config.yaml
moe_layers: [1, 3, 5, 7]
lr_router: 0.0015
vocab_size: 8192
norm: "rmsnorm"
positions: "learned"
parallel_block: false
init_std_qkv: 0.0513
init_std_down: 0.0128
train_tokens: 461400000
dataset: "wikipedia_en"
Below are experts of layer 3 (counted from 0) of a mixture-of-experts language model. Rows are named router (the router's row for the expert), gate (a neuron's input weights, with its number), up (a neuron's input weights, with its number), down (a neuron's output weights, with its number) and show model dimensions 0-63. Each number is 500 + 50 x the weight over its row's rms, rounded and kept within 0 to 999. Numbers have three digits each.
After each expert's rows: a language model's description of what the expert responds to. This comes from a sample of Wikipedia text that the model never trained on.

# expert 6
router:547574477530588515590394469468468505575444422400501515506550499571488559442520499515499459486541526543478501514563557528472481493539610597526456455486436550516626491506418494575427496550425477
gate0:522532494468501411523515490442516454442518537513539473482488460535512567504472511473471451431471485479462505427549460486571503556528493487534535505582582684443492488360472491446477418536393549
up0:466504642543510440552557523587434473429401548466546532466526473517439481501532504537481521500397504423433593521491491573491495547507559528534548451453569450433446428557489589452509409469524505
down0:446445552514555491394497495439546500532587479530496472568543448553400544511527440568573471473464513399543491478479473576408432472546569404539537538578418415411471440559404482536518532592542565
gate1:567476563501500445614422558443523522537509525462436619404564504497474536469507424601486539573468496376500539539467494519416542549523554486492435490548514492495468432511526548432469536477464515
up1:558490445455482457556533486527449571576455493549504580404490526500395440476423525528470500461514525504432467478430493586560497483634562498535481473494536446531345473486436599441413460524488467
down1:542411465505523503435556442601527532442490460526532472538505518512517471473456552560584542515446399432463534448528506456522523540439492369489482453417537539474516454451481544512424514385473481
What it handles: Adverbs after auxiliaries. Adverbs and pronouns in biographical prose that follow was, is, or a sentence break, such as also, later, then, He, and known.

# expert 14
router:505499483560575518560431476437540455479512450538490519508463536491529612509475498503487554480569553493488521448548590549435442472526609469502460438434488606583522444507520482429438488491417512
gate0:502542551416483505509544472463443544482481466454417545539451514495562432549467439471566489509462470529468457568560578456437564565472478440571514448389446481529465507478423411582468490517534514
up0:439604421429508424479506453454396461481636453506481587450487515564518482599463516439521528500490487501431458510480525549472494501474471434528511508415389586488512465564380480517557449426533528
down0:427502403504540416527507513436516537533448487455517401613531445493571517514574549537514490453538412487468523539475511411452481584489509519583443540513390475453524527539469449510547487469459533
gate1:483429413552407501507578539445552504452571528588557522469551499531485473556501503533523572499545457433461518523542592469435358557554476594637525449512476593500465486526407478489413551467481503
up1:609420506541575558517535443586470470521489487394597410551434464480541517399569535519457479513508549458465516447476463555561514532478572479574475416534532512511511497504475461439489632476553442
down1:512507454444482426518516496389454511507445393547479488508521548478493425513514544522444376529437470553494414502580452516443514510450501454400576518430568576441545555519525537673511507586573645
What it handles: Word-initial prefixes. Opening fragments of longer words, often Latin-style prefixes such as re, un, dis, im, sub, appro, in names and prose.

# expert 3
router:506602481503558454617366484458446491532428420455520541558578534542457543417521478525510516494537521480399485471603576497417463522532593590518466485474425548521563496468420480538382501533465528
gate0:586563462475507564491547418469507464489486526491527561488409511503480471530489503431520481482562480506585565420582386428539452534457525585461597437508578474521513463475454449505505473443522559
up0:590498412452496436468515479507593508518557550510503476527431429553530567472548416614469432528466375458536579442457504494442442574534473371527443491437495444465502530533483518452510574575503443
down0:473393382491507525397527499541481412517550454541477519496536517583530576530464492627456471509498376464482485554553450636507593524511455410502407510549541473472517580583530529520565539539434466
gate1:553473501440517559544534515468499534497473459512514530528536398543525472510596471583479526457537453456522505565468589519407491346456434451474454454547528466533472495526570536446480549508564439
up1:570545551567485502537531424521444497447556539482513532582448589496495494495507542565498529526520517498532524569428511472555560459539445536476489436529630499488527486563595449411483472507449490
down1:561482632482555489479423423508513423456479549563539495526467561568510640440487377555539504437494438497513463605542557484520480532458519443511408490553545400509494524381625464545458464463600418
What it handles: Sentence openers. The first word or pronoun of a new sentence or clause, such as On, However, After, It, and the he/she after When.

# expert 4
router:532568487515606506592395454475470505574438430403501518506542509568484561432497494522504470491544513531487501507576555522471491484524596588547459452493438578519607510516415489569425477560429471
gate1:475471498537455528489466470503529524595378527561477480457477558505522502488531508598498400503506560478451492558496631522513579499552457531570522483476533556469520456475475572461449508552469501
up1:484448604509505510546479551392499415532434450469467503436516542437487520480556495423462407479561496464525554527564514560519434523487530601593514524469517495481479546493541496524508456484557496
down1:495442526477552411486497580515425459582496595440528542447474502482513480465441488453500502485500523468523464575543496518538554531510444530452505450556512541444501582527465482536462457493644601
gate2:509535447454503564479418436536429475471487443569450524536494499478490529542439473504546515503586462502517579443457495599548486485499476521615456413510552562483488581587497522414497547588495532
up2:498526513533532465504457552459524440480462592530561423519566497452444535495448582540443429402468509507458425500408490384448512529544488484532466420520497493524539441526501550639528507491541490
down2:506504447526489494548537510569541545515442590443490454424509511536436445478650579590428572393518629514592550534500451540562542532559584467460420484401467461469474509571482512464537509467507590
What it handles: Non-Latin script fragments. Byte pieces of Thai, Chinese, Cyrillic and accented letters, degree signs in coordinates, and digit pieces inside years like 1480, 1989.

# expert 23
router:531540489494624517529479455528476406581471477488484579482525530525446598390552445450481530482538493469528470532517519547525471464529596490474529501462485567537547474496467470529483489478408441
gate0:544535454527458466475444559541482433536415466489533423516573421451468526589416507530490490494454498531464489408616543608509510541523506504544487476550428476517482462600499445572509516505446469
up0:473557588507406443640533519445537590560421459471390591484495479517551426485553408515513507445498523461525523545561534539390535440515394553483489481461509452560595542416610495523424483584522526
down0:565489475548495453492492568496544503489392551489492532571525456456552420466423435534490403479561494477448467489549455469504368458524470436497547505573439489539499456563476566430439506576446509
gate1:452425499565507534494530488551477410495546449423551535498533511493578437487557474484483555476552471562476478494551552495421524490479448466485454429476502435565594513440493582399542505553524529
up1:560430479435553567462465496580507520437444540508514445485622437526427566494477455454504467536442468530564494545556432440450478559583597522521548497483487513590546501493550481494460455467462500
down1:458445439455541510544558391580566625449527406527415491600536451530471533566499421471493494440516474425552530524539525498485478433542476438569502524568447427502542486424545519466494467444509505
What it handles: Single-letter word pieces. Lowercase single letters or short fragments in the middle of names and rare words, often diacritic-laden: t in Cătălin, n in Bosnia.

# expert 17
router:527514506482575482543482486531451493538445538546500551588516513561461677485446525466474518506594516512504484510563550521481486482490574564556567468477493556503499421523527427624527429499447567
gate0:458402439496546454488487521503615549490380601563457535503490512485408489499372496430471483483538417430393463484443559483538493528515482505470547478542517581511426586472523460531509502555479404
up0:474524436511406481594489500549408495610546421508497543512512552493505564449570500506556462508452475609590546518473478546515492398527551470433492475495400409454529501496444651442451550485556477
down0:542462541535500505505462431516474502478450483567490521498547421458478560482468546520605487500528553480521509499442379492364533559464539428540321426405498442464507459557441605498504420510501541
gate1:527424497396522421552490490465509453403474427559536468502534451540574512611466462617487477465511486536564429653550488418554466520475522539626548523543502552489518529440552444506474627499481474
up1:505489476475483454518521423544531565514559562477543575443436527502485463447512527543495566512525483499425551411447476420489458428531503472443483428574452469482542524530469568446513441447561467
down1:566476490478509515472494495515489461469438486537482528447585476460520437594515346588447417508513509455526492510477484524508414573519513491466441632481603481433498496454467494478431417466424462
What it handles: Mid-word vowel pieces. Vowel-led fragments inside names and foreign words, after a capital or consonant: ach in Rachel, am, en, ud.

# expert 21
router:525586515508588533602369423441471449612479492473481575507510519518462534370479520468502524505495474552461468533564555511541480481492588548521470439469426547503545511540409461553424478600421524
gate0:557532479510480440473493516546531484526475531531391487489445523490566505495418502410498507498474603494533423533579495569473452400565595487565526512557533526474562427559439478442536580593561455
up0:417458525441603513493549559493496470503450523454508538626473506527565556481532539503454456585545520458524521470459492499515520543559406504455467525441456451544529569500505543503457503452524623
down0:465489543535485471488514393460590410525485517491498583422447498545473411437450471488467545531527446485545574532487444506613515506544449518463462516441527392451503393483559494429502500495487588
gate1:468526513364556522545406497481551508513506489523504448473490444534461551478502484496490478499374581473596496513469541485512367599507514537483440397534548450560498526427510477547449471517434468
up1:436473563496458516511436435466393594453487408476433579482443554525529470517474509514458520498507493566449502565513472505488444427404452512521516548440547487475473587553491404491487469520453495
down1:515517522582486506452554536483528546472514477544507437521473503475428606452494525485521558504567569493471601456553525532543457438541448424594596537565432469462480563540533466532590514515482391
What it handles: Relative words, verb stems. Relative words and prepositions such as where, which, that, in in biographies, plus verb stems like set, part, and develop.

# expert 9
router:532568488510609500597394455471468504572440439416505517506542514573492571419499494520504474505541515527489492508579553518472487486539609592540458455486430579516603509515414490569426470560431470
gate0:553527536583535522514495499551501563617535510626530431551437485530606517538482434547489457421465502473527471543458527417456441451516457495475526485487448508401474478522441540485585530463454483
up0:522534473543524514425484421558555410418538563520521530551549416509514424573484546567564549425482438519630461486478432486584568436474449488528495573455476569579561519570503616523506582472595492
down0:489419473490528470503488607482453471475434522439448524500550498512533457464579513513593518485492425501503483451446437486543429513471545566512488478532467476531498557473481458467485618515514565
gate1:532582477506505453516488511467521522496494404495511543479427515491474448594607498517502521549526454485397474535536512490450549509450547520516369586524507481455521531609547451464495466435451506
up1:518625427575554542545545500516529437501519512506525529502608481557484580448444469433496588468507517473400483482490545506474472447547456644542515455566482609472502470375428564464448449488495431
down1:473520532602496441501496408486492566514513511598542596491527480559478440544441585492543505500494450602543422499552465436534539520482414474465534508503473535487550526517556541524511535441480442
What it handles: Foreign name pieces. Word pieces inside foreign or unusual proper names, like French de in institution names, Sand in Sandusky, and pieces of Asian-script bytes.

# expert 29
router:535571441505607478600379457507476518576469423436490489503524507549480564416508494520492468486509531525502525500577546502491484500519608559529441445498461580490575504486401477556418499548404475
gate0:568567603432537567537414526480499497525462428489464593504465510511500493538488495609642490403417516496400468510499451486506366468504450532498507526464539486521440531448537574525443492628522477
up0:483405584527555475533481544542461552527423456487553497522488511509397584493568584464505499499510549497473502467536364497440442486466501524524481531507587395544500538604510608468526536488499530
down0:505416459472516596563497396512519593519482481487471445419575430469570472470549420452426607446601561557541480382443525535461435493538562535518461505468510439484531549521549429456547493495504494
gate1:482490469404510502513491530447496544434478519521558496522489443546489489436420514536484475539439562487502585527510561484397431566582558538416426556514483474503589420578430423551573440617538586
up1:480474570431518409508459518445407475472536443509500495440470484473543472485541420492552436342506477519443471462476498603598446437432544523497482524524449576465558563459522539446442418581499490
down1:436533542460501540524423578578510489395427490442524425427482474467570529504467486511612511436425452454523625541583506558560553558514539525524488546499490411583551557531489574505415419526445474
What it handles: Place and nationality names. Starts of proper names for countries, states and nationalities, like United, South, National, Alab(ama), Louis(ville), often in birth details.

# expert 20
router:583499526562515512532441472491500470505474424572402471576489535555425570453510473611500498462443467536459486435539617492481528498498592476526501483479409573460526601425485481499448494561469473
gate0:583503525538535568526543495473652462481472513477497496529465517550540447473520430401430501516487421396497463449441483634511425517470515497431534388587447361549446571523464530549440421542440455
up0:463538491495510497427528537475485610434568618599452599470577539448472517543455412523529488409530499588474477441531429442548485473482417434512537556509536617520404465480486536447516533574475509
down0:414559547533500493460467519448464452488518532482522463486520519538516382421470504531487555541541422509516517527565549581568448521529573512478473523521484407507517462494596495431432588507464542
gate1:478496467493542489473551564450616465456500556515518538501443512373501558514473638431498523506485484355456578501515574538496503442545458560439523468594492482486465530441517536466543411488457528
up1:531368415544509473493475507521544524520502538533635507487526601418500556438488542457472521513442573445441504437460540458476466470518535500540491426518518495434443508553446602517480460430367487
down1:496536477496474495377485492474601547495601544459500509482505513501545470530401588435557513503464525427468533471522532539515476438500551571495488449434459530447469527539463499676572538475497520
What it handles: Determiners and possessives. Articles, possessives and numbers before a noun (a, his, its, one, two), plus word-opening pieces like sp and tw.

# expert 24
router:538553487499609502590386453490465505570437444429498505503544503562473582404495494521501484482529509543502500511576569523479495493539591583544468448498441574532611509518406495560429481562434480
gate0:591499521624522481509520495506500410445584377521499498469461470551446515508467506476463582547527477529600554462562472505511488444523574504493470421459455376530509544513480555527504540535391492
up0:432520449449457566506563546426533441471556473551461567466492531453549481480524456407563541392614472441384566521485415399469492500498516529568424466504410592454408532541566586492499546442430466
down0:468595450535528547474490510498460487489482500508464543465588480565455489463506522495486422460489537450466519537502555461389449583572517608477498488483492591550448491445483488546505535413514509
gate1:500547412494410522555454548498474532534487512487545455535487579511432556549479476554504538404511546469488539578518475402464534410522458539588522522510506530450387453443430533578517462618528448
up1:543554520558515469455491535508448462442410554488511478445480468432468515509444546487469552543455542540492389558535395447490475417438498498452523507423503636504479434561546462541527457485555539
down1:500471488459491534508460569485522553518540518425517464466498497507566564481474635567516588449528534446481485581547437588507483448521477455471476408554476548497494556557407550428532515542452487
What it handles: Inside quoted titles. Words inside quoted song or work titles and lyrics, such as They, To, There, plus Thai and Japanese script bytes.

# expert 5
router:568547481410586504547448463405517443524501515461519497528513511526523646419495423485519465434485536525469427479491539509476474493481657551478368491511497511532547515457474472566430463493486577
gate0:509504405547580457488509469391520466475528492636544559347536471471513487502547493530513443545544556496539580528481525489556509518509500444449440482537532528596443465520508472486573558517550542
up0:454496508515477581506473551465479658476387488549497557488422515564409503605475509519554514526466519600491539526544524435595546471552422598490493627457493527565499472521513486511555485488556440
down0:475433416436441434541476530494492493449461558523448514518543536555539539415480498571477448498484449528482504445485499365509502558557508543387570517466459458500584467530521571478515459542532464
gate1:475420542547441594451460554519457598547383474573529506516466515498502527541527408534520584531526567543514537635476488500430499420505512424521488523465523495468432486498516415470500547566438455
up1:497493537480476506447451501543570453523592480504473511466490570526593501379530528487550468489501549420498511520413437607524458461493466526504545564601470434472582535529545551493480535473564496
down1:567453529489473506427471511519499463459612525482506418505424505412457487495485472583537486466501512623595492429441544595543511482530392548455479516446546545537522511539536446559554522613557431
What it handles: Capitalized word starts. Single capital letters or short capitalized pieces opening a name or word, often after a pipe, dash or colon: B, K, Ju, Vo.